config.yaml
n_layer: 14
d_model: 128
normalize_top_k: false
balance_loss: 0.0104
norm: "rmsnorm"
lr: 0.00511
dataset: "wikipedia_en"
Below are experts of layer 2 (counted from 0) of a mixture-of-experts language model. Rows are named up (a neuron's input weights, with its number) and show model dimensions 0-127. Each number is 128 + 32 x the weight over its row's rms, rounded and kept within 0 to 255. Numbers have three digits each.
Before each expert's rows: "gets" lists some tokens that make up at least twice as much of what it gets as of all text. This comes from a sample of Wikipedia text that the model never trained on. Tokens count by the router's weight.

# expert 240
gets: ",", "e", " b", " was", " l", " st"
up0:113121061129118130091103141149164191067058174155094105164087105109127194114144140142142099176097148032133134137132133091107107181118147158132129150153151189156118104184153069100074087090101093094143127108173109169122130132149191087104125151215109104093129086078114137084126105102120145121142096122102067124127107145140114117092133051088149155108129105131143123142107098114140140109089
up1:153082065106090154070111132113050106127137170113158152121130128130134161129139111108140122120135087152111133168117144131151098202131085161157117101091172160177152100145149114128101156103128168158158136137165073158176121153146093128061111144106203123090167096165141180059127143111099135142194059174152142111181073122073085111132142102105158168140087108093071116125109103115130120123068
up2:117163089096136142126150143146108137121128137101097146134137136120139134158156169146109110124139174135176193158117110140146130130060115101105167077154125158182140116157118127180081191120093137059140113155087110079106110158091210074130132128084085137171146087120170165079194112118151132122147098143086210093148065107074099089142105131088167163096168088096129112140160132094151129080076
up3:118160070151089133162186154184136122092123130096122143139165155087142123179108154136157134122162102143188151181093121104136086117086146175131168106136142090096101136185130089151144184079089141157080133064109124143107121114105123088119106162118174147136163109135043119138202146135163162107150110145073176092126139066179144117092147132118150166198148123117138165141168123131152074061094
up4:125160106119092131122131135128081133109068083119177147152123132097086198126140122128110149110146107114136120136149130076120120096124144087118112063156199100138156071140167137107144121092126160136091102100159118211138078131172076103133198199176144132144143116148148125144144103069149152099150083218092116140106107121103132122155084095177122158153080159138098086130120113123088219086091
up5:140162071158147135158160097152113034077161101161169151137146072132116136111170153155121100157094162094091169135118147173114090101150084130132203097134146128149113094132089053126136176107130111175132144119131100151063139167012161128141195137164161158142130100126104161183139136097196124142099147127136165106100119112176133171124133129123167182171110149118132098096137141118134097126109
up6:133114143131157161197130073166193115144092079170083124049088111170125137165099197120152136143192107059129097124105140097107163125128083101179156108127122159090119116107144119101107116118120154145109107101156109201147134210106105143141119104119142104121153144172136182068162186127145172163140084140109169090132118090132123120132153108144144086156126168124130102170116139149066067192139
up7:165081111163139096172099147143119152114090175124152123168079109077171176164162153124085098148131146145094137103120079129086109122142133079123126118149106131127086128104161147132151118087151156119123164044143075106086054156165115117130144139158156163155111183119099155110161170117112159107136134181122132147160006099120121082089158151095114113192070104092175127146127159183166103147131
up8:110163064128104138175076168171107067074096104120094142165097158098144124173107145149110046122114136131106153138150152130204128130080161102162124169132144163124127135142109108189138134084152142137119111097145075169136124170157119117122089134105167106134137135104099170117222090101130161139103073178072177161096111093111065140105159089155104121143127128071106106111217108118097122121126
up9:159139172118099091125052205184127122122149175252154124127228162091143137134170140123123089170134143148123147149142155208116172160118100158176115133118133176111104116136129132076144109044131141117147151122147131112046174161175141128123146130125126091093161105132116129150139154101187144123121133147120134094112086083100082178134120137148139135091160148154088098135151121145113147123139
up10:151038178170150115146102128118176111097114128056062132118134199189078130107161077122198157128127155072063091111128132070049087061175111093149142104140109105099164046126203171067055090120134148114109102106133108139118100151157098120146138135129156105142140116160147119130133154114164140134162094172124136124139100123134134115137119104109130135111106123133149126150137119155162122100125
up11:093101110121100129136141122142171027073040102134174142161111098137130191159169168136113110118142131139100138131176170110141176145139142118115131101129158137104150143125097115121113172132152152189149169125071177108141119156113115084137110123174090126158195105093132151115161110137110165155127092232080129136147071105104146091127161169086108122134116097036094104128108108129080146082116
up12:150172129112113139184109128137153115105125129112092164183124078140078130139093164094075141196160146118104119094124171159116079105135117131153170141129115219114161050117160153138128116065136152086133173107141074144132129144185148114161150164164160093111140154119114204109179134050184132136118079185120178142106049125122107098131162110160137073129105125100120097150145087157143123106115
up13:146179085104146136085139113215136136104126102150127155102072120107108152180149137122160059157137118105112153140116152117139086117148096093152147144077094141112134099143132136123117174146076140143137065097162161123134092107171087046110166169168081148121195117137118114164124175166139134131081110167133164174156032154177139169111134087128143154079113203177124101126113106101161108161113
up14:085154106144148132124111164159135120118066129168160146124150148038153098166152141106135141155119142167129187124111155130189119123075148178060164093143160135069154154170109164126110189104137100133128099104196149116101139144083167123157140184112125126132119111150139146113141122064128131141088106180149180149224090167091135173058131080080130180130130099147178161168143122158132134128130
up15:150123126133160129134072149140148119072119173095093106128073168114093126096095117145101108166142143084130125101145115106170163159115133178126202128112149179043143143171135140129116217110149156146111149088148170136184129195124146148120069189140145103175116155110134116087169116132108155120166092188173181059144158123119113085126122109081190108112175088160112128137155130141094104098173

# expert 17
gets: "t", "p", "al", "th", "ch", "ed"
up0:170135130154198099108168080175114094106182159168105164176154149091169153106157138163108120119110152131189145149076197193159098109127138190137176132103114155087130097075146139103164120037178102161163107158091168139164103077153124132130182095118156101133146114155177084130181113143161148132113087114142102120114122118136166094098153116156183152103160116085127142088106157080105125107116
up1:144089105150144178112147129153115126062040106145131140169108169112151176148114131163116094154139155099146193083102113152192137118114104153146180118068075141143139078141113189115099123024165129076102104176162089163130120153100151137143100154112152059130149142105051141065156127099149165146119136158158158140106088182123103112112155070095119125146123135129127078091150102123150143138121
up2:105133142124137118101080095197117155073111100127220115088086172107119114108188124163163106150147111135138135160120145162100112155134121107149124167082143142108155143135028140116126134074154092124188155106197146104149138115064153120116132101153151157125183163081136109160176153071100159111124132155103169118035094146174147181093140130106128074121120152125161100103165088156124116085138
up3:157119084149130145167161106125193110111049158132072099142132107082096130136094134065136055083135146175138129068151116089145139102081145146076134089118119125109138144151150108172136129105141168092146118169039156075094100110180086106091173101167135159109163142135128167144179106087117130086126112157118172148135167099105130188101144138126144150130112048075166186114138144120132115091161
up4:147114123136194108132102091131123093088145126105209161097151111095194136166150122141136070146172171160130109054086109101131148120082100172136187134082108143095087144144155119116091150140133093118141190099163128124177135101084170163139177161157117145144164141183157173110107176044184114079123118121129116176152136150110120116128156102120117128130122191118126097115132183183135109108050
up5:076109118171106134142150115149145105081068080125179113090071140118137130135131094136168061131176169130176167104131086129138152114121108103167157066105172075107194081135154189106128148105156166097117059110119045165143142203116103155121118118093113066143106120087133137087137108140140134121151101147140118134117137161072133048164143088104136136137082138134149122147069171154172149122102
up6:153137121154202118146112167106106110067151190113099126136123077110206176126101098183161114070068171092162132158102114146145137152102142153158091093176133118054138127106139165143158162130140169064137091171068153147102124127089140141115096154062087133141167153116154140119165129139149131119106106208144142123104121114111162162063100067112110127147131119073102142110145133124204135168128
up7:193129145128100111138134133103149108106194100077195192171124104104142130144112133165213140154116126100127065194150147089149164180130147055142131209117153124175156134142141145136129171103075090101117152110169102083127050163121112107087151138082089116110135169129171154136160173088123124127184133139085115146098113140093154106139159118135161138202091175150142100113123153109137104104126
up8:198144136101098101143132159118135072119139083107149144144140121167101162154111110154158131158097143131123114190161138120143145191104130107194098166161102118140069070164138114138131120099094115104123132158150025070173077083116150162102081120086094123109162138133151196144094154036143131155092144138111156108039130096089171114136114075088161104146112147149108158138124123109092108118104
up9:093148070141144152147121122229181149149095156106140081190078110145157126130123162056124089154096169142178115143117156093109101108087133168136108048127136141122191124123125150123143115147137115169114093040125052095128078092146173172144125119140123109095137167154146166129125135151087156132118142131133152057146155132134176124199108164141120119132113118103122080188137130146159090081097
up10:196129133143123152177173107146129122093123156172132158097151072094081173141174145139166058143161159132094122158164169046148141144103100102092208140154156129176190153091109140118121181129174141169149117126103094120135094103149104062133151170119152171138102118144124131083110064127161119090126159156156155109123108139105157069087156117135093110108158133069139103222158136139120114159124
up11:150106092118102098106153122201094159123098135146179146096074143155096112201138107123144123116140103121165081115130088135164152168141108165132176128084126176121108126135135166158188119061129146091184127131193109170067123170145108121147096122180122158126124132154139056117102154114128143123113109170125081137142162177051104152169174130097100130070119157119137046085170162103167088136091
up12:175148044147115106147126148211189176147174091121137138174086089160088073117125111128158177138170117128131171126137169069147124128137166129134157160183160111154139145133103092074152061133119142114152080130112099139041133107164110085111145155131154125119155162098140084108164163112161157135132144125096145069124137129070133149102105153195135124144082204123132114137136129114199103168141
up13:165037094142151063105126144158195138160109163118142159110150146163168101112137173055112137162131154142111189199106121096155115098178106159135171135129045177115174104096093092083115116179177114144114170129160118153129161154143139103096125156170150139098152124140085120154121106157091126141171113120119125109088087106112118043146138097071081106070102153090134114118153143122112166109132
up14:135107136141151160083133112151125103097117126093138135129086162103107104122088106129088135130149145115185179079085182115193118080112089151138198120100074155074083174153190128075154130051163186103102066100107101197139101121074130123112118152131115101121185139146154127080183139149163145114101115133127117115153064098043114162089104139162138148104099118111140132167126144154174144152126
up15:139140094090150127134120131210130101128112128080120151101107070093116169116056191081058122131115148081163117073191097078144140133154103151127085044112157131186153089119147125086154122084160102141141089158141120159135150146058105103100162168080128126146167070170099113169144116143149112125137145112170112121163142213143145110084089145174155133125100113106114092128149111125152126138076

# expert 31
gets: "n", "est", "ar", "al", "in", "or"
up0:102084147078177126106139137122112122135142061139154096039168167098166156120070151158093054127086119084163095169113107123120125116136097134142114130079101126134111152151149039166128162107132149123139159159124145088121093175173061142131138122131168104159120108167094117083128148122172099090142081106082144114143138141105132120200075091135134141091100172086116162102118023139113147128120
up1:162076138140139139195125107146087106058104101088104109110087073133135118124061153124166046151130123117068146134134155160101083193089098214158191089152162167118120169059181079167132138084152150111113105091154116112139147112116116121082142125142112147138158163132087108136084153146126095142213127156102126153093117160147145126078152119146175102138110130128062135149117132089112130157134
up2:162064167100146121091098140165124077117142097094102177106115118120151105115062127095147073167175164122105158136173112092081102140106035187092119154112067170151170152168152085140155154122124199173166132127088097159090129105148108120092144131119136126130112083127126088138155185078106131164161113137126127104131064124124093151161101165152145169178089149073135168113077099127118138121077
up3:154079110138098162119132137128130144181140060078152121182140119095132164159097167122166133133148179124118166174078170129106170148169128206161116085095093118129173119115088102100144155075112175157143127097164161150100127155166121124108139151147219110068128133128044145130132086135110090098109163102059153160154114158124075127182154118139148100131089165089149113125129191101146182102129
up4:156147095075115131116109067104095115074036120099130126139100107097162119138067225134099124073183117093141126148102078132158161122071110126161098137128141162172140148118097097118132152198132118104155103089129175170082078134117116105146126109138128135204142194179122139145184173148190132129165099143141158086160096191173120079121104114115133137163126099107108138153118116135166108122105
up5:114137108134132058132150183122119138066089138139171115096091179070218143111143100122116110144155167121102151116125135133157132182101121205130126122150159122120052113144157113047169152137126194184158123142106110104129140150084089157115117134158156158188151160133173114095107180111168127142125137103099110108155120145126049169064123057093139131140151073148135120176138102094158128122140
up6:125121075114092147157073144129120142108166138153164172142080152082127100126140117152126059115126103073129082130158155115070109142127110080130100142151120079125140145113130136126116136054141151196111139210112115103119133044088109129075165084137102121158140157224135097112195175056139127142110076114113115130128126132175100125127127176110073138091139104134143104093127170124153116051105
up7:166128084097135136171174137088066113122096087129178130143113100102111110130132111098082109134187092123138140069125063148169134138102173135111109170150160131128151133155113164133162148154117114120188131137158057081097124114117104072087169159152131144128119101142145120103106125104185231176131153119086108107132107151073119175056126155149126166192107119122172081120077107143185127185098
up8:170044089148135144117121160144068121114135088101154096155098124087101148095175103177057066108089143063147137096081145105156084126132147174172120118161164131120161125176116133118132125135175092183121128161187106116070138121110130175101133176116075106111152123120149117043129116110124099095107104141103100149195123200143113168152131136113136177108038109131120145149100130142125163135159
up9:134100110108096057140048112146146147122122146178195174135195144048114115093092143149133059099173047154153186161095163082146150142031056124170152081095160105140163165145186128083121191052163145116140106147149104175131108136116111119126142120119158133118084141124116128117149172132142141097127113134140109115136154151098105134137158121114121146119114145155142098126110088151110122119094
up10:136102115096116162049105137127127139135125143096162115136136112128146147177085191170119134119133101124116124138095138105101118172166091120110125077085072171065136123137172135160047157110148106138153166120200101138168167158184080115089181105129166118082116123076098138157121132082169135124111122167106173149134101092083156064109156110161154126140140146126092050122203122143170076110082
up11:151106114166123202148110130141144086113173031093171126163134088138088115141170134103145099129096119079130079144107128106091164219085099142159139147099144120109119090128121129114090118157101129140140157117088081094112122162134190125074125163154125185186166123143144131122124128125105109133184129124126085113157091065155107157110109130137169135111052179084136165177113091181165064168107
up12:159122149079159167131180100155089067113099079112142166112092190093102139169099144145116078106092116067151112129126144135097134112107117136118207123056131176146112125115147112118063103080128199127147155138098118187131130134118128118136110139198152137186151115130166136090181164171181131125143117133146072186151124076115169115100136161117125165124051102137106107171097091134064102118115
up13:125101094163132112165100167151102121097116080095127101114120133104178122104102163118061068148131110107092143117121132159150128156129144150205168071088134118191114147135088128090203181128179086147131099085116083139120189144102081071163163149174130121150113140118124136166162144089144079106207161090074131147119097093135113153064128120083144149135098116090141130109097145211122144086128
up14:196090101129150118136120116132107131133087098084175115091132063095078133137120112163092133177136082114155102170144100107068201164128064074144169094124150169203109125122122115139095110136143124115195135104134085167116161145082088095083143141173162162194118102080147138067115196210180128150129138145119124118098117143127120114107067111120117126143101101097154140117114065122137123155137
up15:151122134106130101157121147197170094160084162121107145168094146114177114142083188114126145173137108135127183124053163060147155138147146094171139125128156073079167174098124115155125136123144103135111129111162089061075134172123092117070150173085127166120189140100104162119138122117106168107144134110113109106129061148106121164151150117103086199163103183113189127055100108139185141142132

# expert 230
gets: ",", " and", "s,", "e,", "a,", "y,"
up0:097112148093127127102114188126072102161130115102136100134162131117118098079171129096146157101131093169151104096142178172133111105081109156148150072104145164068136136124154114095080031181162122177134122162140113155092113112170135092124096165113086107100171129143132124065112144148099135157128168153115077160055151152127164070135142141151176118129106108113134162126098094165205176201078
up1:079126113177137110135077167111155131067163147119102099151104144169122141143202125073116169067094082053091055114117127093112118136115161116132116155115128084141153103134146148064125159111112131104136112129104146159160170053117114098130094166148093125156168106100067108172129092139133096128169151178170094113161042136122128155121148173139141121120135091149164118112184112086043163131134
up2:088146133082135137060134121107104102185127109165132073172100101155148139126122093130127042165124104119159131125085132098167146073082142155085132104029113116121091137144169110063103210103155114178130141143132124100119138185158102111100145162199155100134099139112116130097114143062126120127140156132107150112143075129195106131080165033130120142172111128141115113158134097125111180111123
up3:163106108156119141147150188169093105089124133126100141113147174177097139100110118142156116122125125135077120130090141141160116129073171106101135121173066138185129148147140128110147138179124054113166115070085143175175113149122126209244081074161123123159149152121156129131165139142105096222122100101163125157127121123123152148176100123142129107131197109112157136106113135038147122120137
up4:063119135139118177050135173094089138143145085127092135108135062155142092141089081110115145129134137120083076201088104092186139115228109126173041205125092110119087174144147093120123108135121157112162141092174135125104085071103095098119130161105120101122137111116082156120133131121112129171106114105140176134110158115181105159155109095128150077112116132147162105112166102140153135144187
up5:120099146154074180105147138155177104122100126121124201134143062095132113097121128091143182100124127196098121125120152140131138061176113099173135090080094144122109123153081167132084172123149102167150112125091165110111164155121100204153136131118117118133148117124177109170106090139148193114079111105099122086163167145115084142118078154132122065150122113161146152125152035170115123076212
up6:111170175142165128159175115139155107086108139173130073144161099165093087118129157104086100135144125149141094124240138102095140180172136154119153112112176136115144210134148129130092087139116105117120097157172152128165156125139036157176182167180067167149141159156167123140136176158103136122177103158129104158119086115107183093110105160129146132063142140131124125135198155166134164128121
up7:115112153116100153129139184090060202117082141065123118103153135154080122143162105072172158049077175173095152157143147102146105159138077091097082126157134137140118126133124155146086171178143100082166132144096137144174132103174146139163133143114116108144147147163129135132160092092107131132091121157126105137109130170173119067145110119054115107163112105152142109045133146101150138179035
up8:164073131121174121137087190137135110087130085129099089095148113205163165127117094101156130125084100103130210099176130112178122111130133139134115115128110138151124126084125116127141126120081196086120126130141101139112140083132121126088066201041076172112166151100111126153113162096136121122140146102137086210097116123149141164147120119168142182148129150076143071198116144170156140081173
up9:141123119165134112111056119144179149149124109093123132076166171125121090134124107062155109113155130077166101140193119094043127118105109087161105170187119154098114107159130100090078116172113129126136159101137106135127143088118151118072125164199138109126125128134057160140109189180080085143162125138123081095156091158236149130134131153075122119119136177136167118101174156121177155126123
up10:137132175145105141136132200143141098074142114177132126157095099198169082125125133137144126109151123104060082115157116092172162137179158139180073136060148100125096157112134128046134110154138147158122089116156159079133102137070046189097128132142045130123158123155101096127161095142161078140116147139097084136090168104113151157125098158089151069118161197156139143140131099116139155139137
up11:147090129169101171115146179099136159132157138143141143116141147179118156119191115084166160058105179108115128092106150139149099100104171135127093150137121151135103131102142147183159112171142096149177142170170160162128121073149192171212054149108138145135171160158096124137092084166132117174048137100149108150103155126117043083149130148133096100174159115126144103106130162115162136142053
up12:171170081102136133059149111179113118149118110153141142193112130077144119130155146110131125150152123125115201117139149071125105101100101128145119111097111157051128085071117162205087129151144085176165125170154161198108150110164149105097096156126084136123176166189085133112047145089142117128147177158131152107153072110116157103116140152116184157172100120149113150161152178166151126103082
up13:157065131144104095137113076175191131127107082165072084153133158172153201144168109162091158118100125112150191144128094146124153130091177113143151097134112127140096144086130116099194133129086150158103137154143110167195147166108138105146148116035156122117147079118116087148145118126128096098094087102095121140122101051123148133152164125186103159132160135087123144208088134125148132048135
up14:128106129158140045143106097133122105126134178079096085124119102051132133152189166091111148186219146058134082114118149141114120125116103112139147130081178149108136107193188126110126103153161135154105118110099127179117124085126099073094130131104147106140190129139135115179123225092159135112080150149099090101142153192091105133072137176111138127126121117164114145182137135142126126180128
up15:102130117201169144077142105127146107107074108086118129128150130184164180081145166144118126172141147104115161118136064114214125142147163072161081105106113146113117089158131199118175154182111134168129121151101114124146146109129126102099093124109097110124241187106124138151078086146149202116054136127096125159110087092148162134160137141148122150144132140178160125122167109159182124114112

# expert 133
gets: " are", " were", " an", " a", " became", " only"
up0:147097123132050169146074087215158126160122079137193134108165104137086115144174120099091120142138098130124153169200183081150138176151123083119246142102156145105116128134094091134165141168153132145171125179136089120115157156106074098129142096137147159140181135156116121151117112160115127140070109107161112128179128144167095131119135117077142160179114129087132123118118148176119097107063
up1:144155145109109125184103122141122137132120124034138156128129120082124117128120199095109175165104201111117171106131160077172104112146170072108140116068165105110153101144089146115148139130135114155178161072161094201118142151154059152147137124122168159066152150126153129154110118124139151094054118119191160101149127176103064118111160180138113151147128150158144186126094164196124108160114
up2:159104157194100119146108105183126096069133089127184204115157090104113123084134142097071122191127137046132116219143201095137122160112131130117182126117125192086172100101100107125061093128171131134118133144137099107148125124107062130146136173149081139113152121084164148112154124179163153111180113114116104127131110163109121152160152149108178123128166163149113060104167101136131094127151
up3:161145106184108091152172149168123086154138074120128113156090123103150135168144101127109155080153144105110122164208130168113117145139194168137158073087127123079152161130128155122096134089129155143168113181121111132103129141106078209152198160178154061169105110161155145083151110088163166146118185109078165108183122122109160111178151075139144191128091082093173136113106125134114110141127
up4:110095173081137110087146156116065121088088068087114174149126181129078092168115110120114103129147114093116157130094120066139175202108115165119097187123094135096157178166157074128080089172106138128169156087153115134163175134145158147094169184135151174108135121098163173103066084113111158127121165199147118090139141124140163093089171116074145118117141121101152114103142128137169109070099
up5:161153129079149099155097176120094108136135093159074169198165121064184133139108175097141116064169138055085157118194152093104101104166118137075163127132188083118166103068126174124105137172155073167171140151134129195101145151088059165091146133148134156174125146142163126131114114134142164101145094146148153113134142184121097158081172159140107135138111123120078116148112163129158128137104
up6:105092110138098167130164144199141137091120126169155131107162077154190153076171129125120147172146124140170213042110116136086138093108136100106164148110115158120121139124111142143108121111048097136119168097126123133169135200137102127121203155192133131149141196176155143111179158153156136171167173165201111117147086102111120095162143118096154125140144098157177106162151154084103145136137
up7:086080225131111089087122141096112121091089174055119118108053156114055116129128148148099120200152186085111139151116153046155152139130120101132130124105112165117162137179144122089066163044113154110166118142145147167141098144131170132066091134131134110200156124149128084110172156098100158131141095149105097129169113122133107175115165113147151106103120089128124106137150092126129100125167
up8:203130157130176142196111132131078130192077082098131165195111196130090139119141116096102075131106123111131095174132145096174165135092105114111123096138173134088157111103133141130089128101157121147173165093227142112147090181133093117125096099176115115136123134165120150115101129101115125149127144129123152097131146161153106105118209096113135168119112061089137131148162131065198109088183
up9:103202151141177100151093197115152105143129138105134190182099114161165093149095178151163170130130150131119102137097155149159105230119163148138138183133116151177129141135159104123085124144084134154145132092133150118162124133142128114213119112200177158145133167126131148137147139091106110106179113170078100136111136067113183146128102183061113121152103109147162077090094174111141183120128
up10:077125142119142105101110143156095158131121104051127136180144152116184148136103127127133136138155111093124179153118117071188138163134085192147110098093085147114105151186113201113113130076165124143140107163074071140160147075099126100159151154123113144141148135158130201115122127103204124143109104112087129078121142093123141103108120104075087120145204125136102083147080056132145086048136
up11:166076118139113132111188070121153150160144065073133089141109103192094117151148166136032126174108204109134097217056103109158044138130103109135115169109136189179150063078157120169113082134110196161111155101129094130128113137107137136092118128109128090132121119119143119133117113098178159156137197159092130167139135128106096135093142137150137122133104142119131126137110145093105100110122
up12:145070096163113119116176164158161155069144123087125113146142131105152145139081164099157151080106149165170130175156188071161081099114157117167089170181084146107129142170096109168133189176142114163100078163166067139120124123096055134190073109146119097111161154163137127116081153154114104132143099133098131144147107110095121173116131140151114099084146125103178125216125160085095154121167
up13:201140118083130056088153023107101148138114141174123178123126128075115139126113125137149119135121133129156176158091119067126178183096115151095160096185167073105107191160148202090104176080095187176099133109147123073123132141123131092158135178138125118114149154149131175121116130131129139141147165145106144100183160114152105171130205160114128151156138159103156101149135116129133134105067
up14:150087115096106109076140110120125079088146122069122128133079150139115114091060155226052163139111180130100116160131175108155110131112138114162130131108226156136069095157117163090091079152086154122157083153149104111091128149131138062081117148145144119134098146191155128115136189090141117145151127166160127160102151069103100118138139104112091114119127144097176145135101082205127108128148
up15:156102116102111047141107116067162098097097085074096136169102136146133130130108152125189121124107131157156096113077165104175161139147104188170152096117154105126127102137141153067176130174135079164122091149147071138150093150117130118098179171154122086109154173185163196128114129122098104125140132185154072110108103126103112149106172095099164095103099118128119141182182072173186096159163

# expert 150
gets: "in", "ar", "oc", "en", "u", "emb"
up0:132144087132138152105123089107182099129072157153150106177101157082150113171104121111108100136114180080180104123144147116139143074117102169161164107186145134177134127162152105112147158088152112103138137092080114161124133131135128107150146155065165065092093182116098116144088175050139101092120100142087096053110112208061067127095083118125119127122133128122138123207084075111133131126106
up1:135138132107097105143119085107158109098116154115195160089083083154097093103177110125112156128168076136153125125062137141166109115064081162139084138144126112128145142142185101117169167129174170098103106104106086088065120134160042130189148161219148114118158112175123147093160108127146100155130105096132116112138110168155108152151103147159106168137125111139119206105139078106033122109138
up2:089183107068198121145115080142115012038160103107166084129089067185128148199153103069073136220127130090035137102107070114082113069126080064125093129143110042098158147102188106175124110128102194136141125103123150113133118133137113131133132134136126118125128125124127142141130131117141138110136127133134146135130143139131139143114142124114133138135121128115126117132115134133129125116133
up3:102101107118130140152098102148083111128113118099158148169121134100108144126138164119142161113088130083127148162094163160109097172164116111085120135139149126117112115132140117111180184085151151147108169074116100124142182117154178031152157108179126162129105066178160113148128192101173102099139166212123144134177134176114142109075165156128163132175101137123129102127127159198197157146036
up4:162151061149095145137184132087047178088073188123158139133224169154062086165107099150097123178121177101086092178176108133121164104160122147156144125123118117098120132165156099157157123112086087148098133139113083120128102146130097148139143148095114166134133123140144147109090137109141156131165137113129120108108147179143141096098173023115088123137137137132116139093064062081137130090117
up5:171137100082166107111135138103122106153074083168112132099179116075145120180102143158141095095144163152184123101039097135122128147151103152159139118139149149090091151176129062132121139142152093161126144147135099112156151044065120101168152133139123110144178116139129140144180101187133100131167111171125107197096145115145095128217092121098143120144125147121035162129121095183085161101140
up6:139123106156142112133128127139134124129098142140126105121175125067136123197107175119147134106125173155078124164093147142073176138091144128176149183191120100138127140189110156140143149141122115132091205066189132098176133146091117123107132118166106143132140166086089113147176104103157108131119138161137095151135091114065117088045143091078179148098137090154035121077152160096125201116152
up7:127151152113082092112143148133128162141115134114133112138158071111169162219092147140065180114102105171131142114105118135176190123124147088142141066140140102195147148088145055137122150173155156121177164097101101140108161125103133067124177134126126156078163116155143173132117197145092085189121122113111065113109093096155116159140095177129161086122119202107125143150093075145123124110070
up8:119133192037150146160121063124064124119080088121093073186204157129116174150072148111063060130139199122129084106183122061099096127182123126105191156043147106080128217112145173160135105115108067145141094114164141141138120124107155096075128108092102153135139144128153128143116124150125117123129119116130098085139123122139108114130125121113122141119115135087136093120126121122157115122119
up9:137083136103136138114113079141091127086093113113113103136159118078111129110068162140104096134126139142134147150159152123104144135054150132137168151126160087157120201151096107149110140115175106141126165076101112145114117105120088119115119162068090180060105195097115200179074185171179053152128078152129062073149102157148123139120087133118099080162142116085086138131115127182139176135103
up10:110112099116106055150108081143099090115152051146172142154080128225131066138141078124073141170156081120171172149160124134158108157115147094157124130118141088137114178174150140125181141114144150156177168093130079167112082141095101168203144174129146183123123134155120142114142142110110155172122066141118110125117106121118130104123113140136155218122107172095141135160079065133108130109092
up11:156114128098139101136083069099181109118115127098173131110088156106086166182110128067157120132115110089105178187138103090153141186104141101142158198152144134131096171160079182151125120098131100136168095086179103122131127145165084090112070073155157115119134109069121200119122141113137112070171159139103137108108111188115112150110122125067140076157166139079108102144149062170144158091110
up12:161124055165114152099175134131094108133122084169125198114140123123139155127143128079136153130136190096132201180131093143148087177124143188113119125136161133091111111166139063138118148102139152138143141110102113107088162148132103070124160063076121151179089161176118137129175149180164146145105144126149145112132080096106115090129126081155110174153093109072081092143063048128150082106083
up13:183116077181181154150128184140123076120125124101086117112078153119137140114149143156065048194170128094119157181160123122152139123096074175153131106146106170041103147123157128152116163125143150155101086113108114197115166111144149121103101179127107094170145113153158148098154106125109120116107169140136080103121109199140143165103139109165110151131173178146129194192088086092128112109090
up14:113121164115176136168119105138112113151107110164135179133165118116123199108129134088113079170133080146106152113121157130159088118186109129214186136139113121168130166101169134008120146087114121149093133094092126121127077132096139127120107173081045185158160130095077103134100104096161105144110095156178096115109117114116129091129113139080153084130145154162078054137163130111096165126114
up15:160132117086120112138119105122104115133117110120145159104122104104103124123121172084124133139152130133140150139122149105152149140100106147136148108122160136156146149147145119126113158128140170139109128128155150063059197121086084124147162083132149102128073100170164088087187123127043092151155147126164090123135060170170096171160124046126188135157143043163077116092074117119102240079152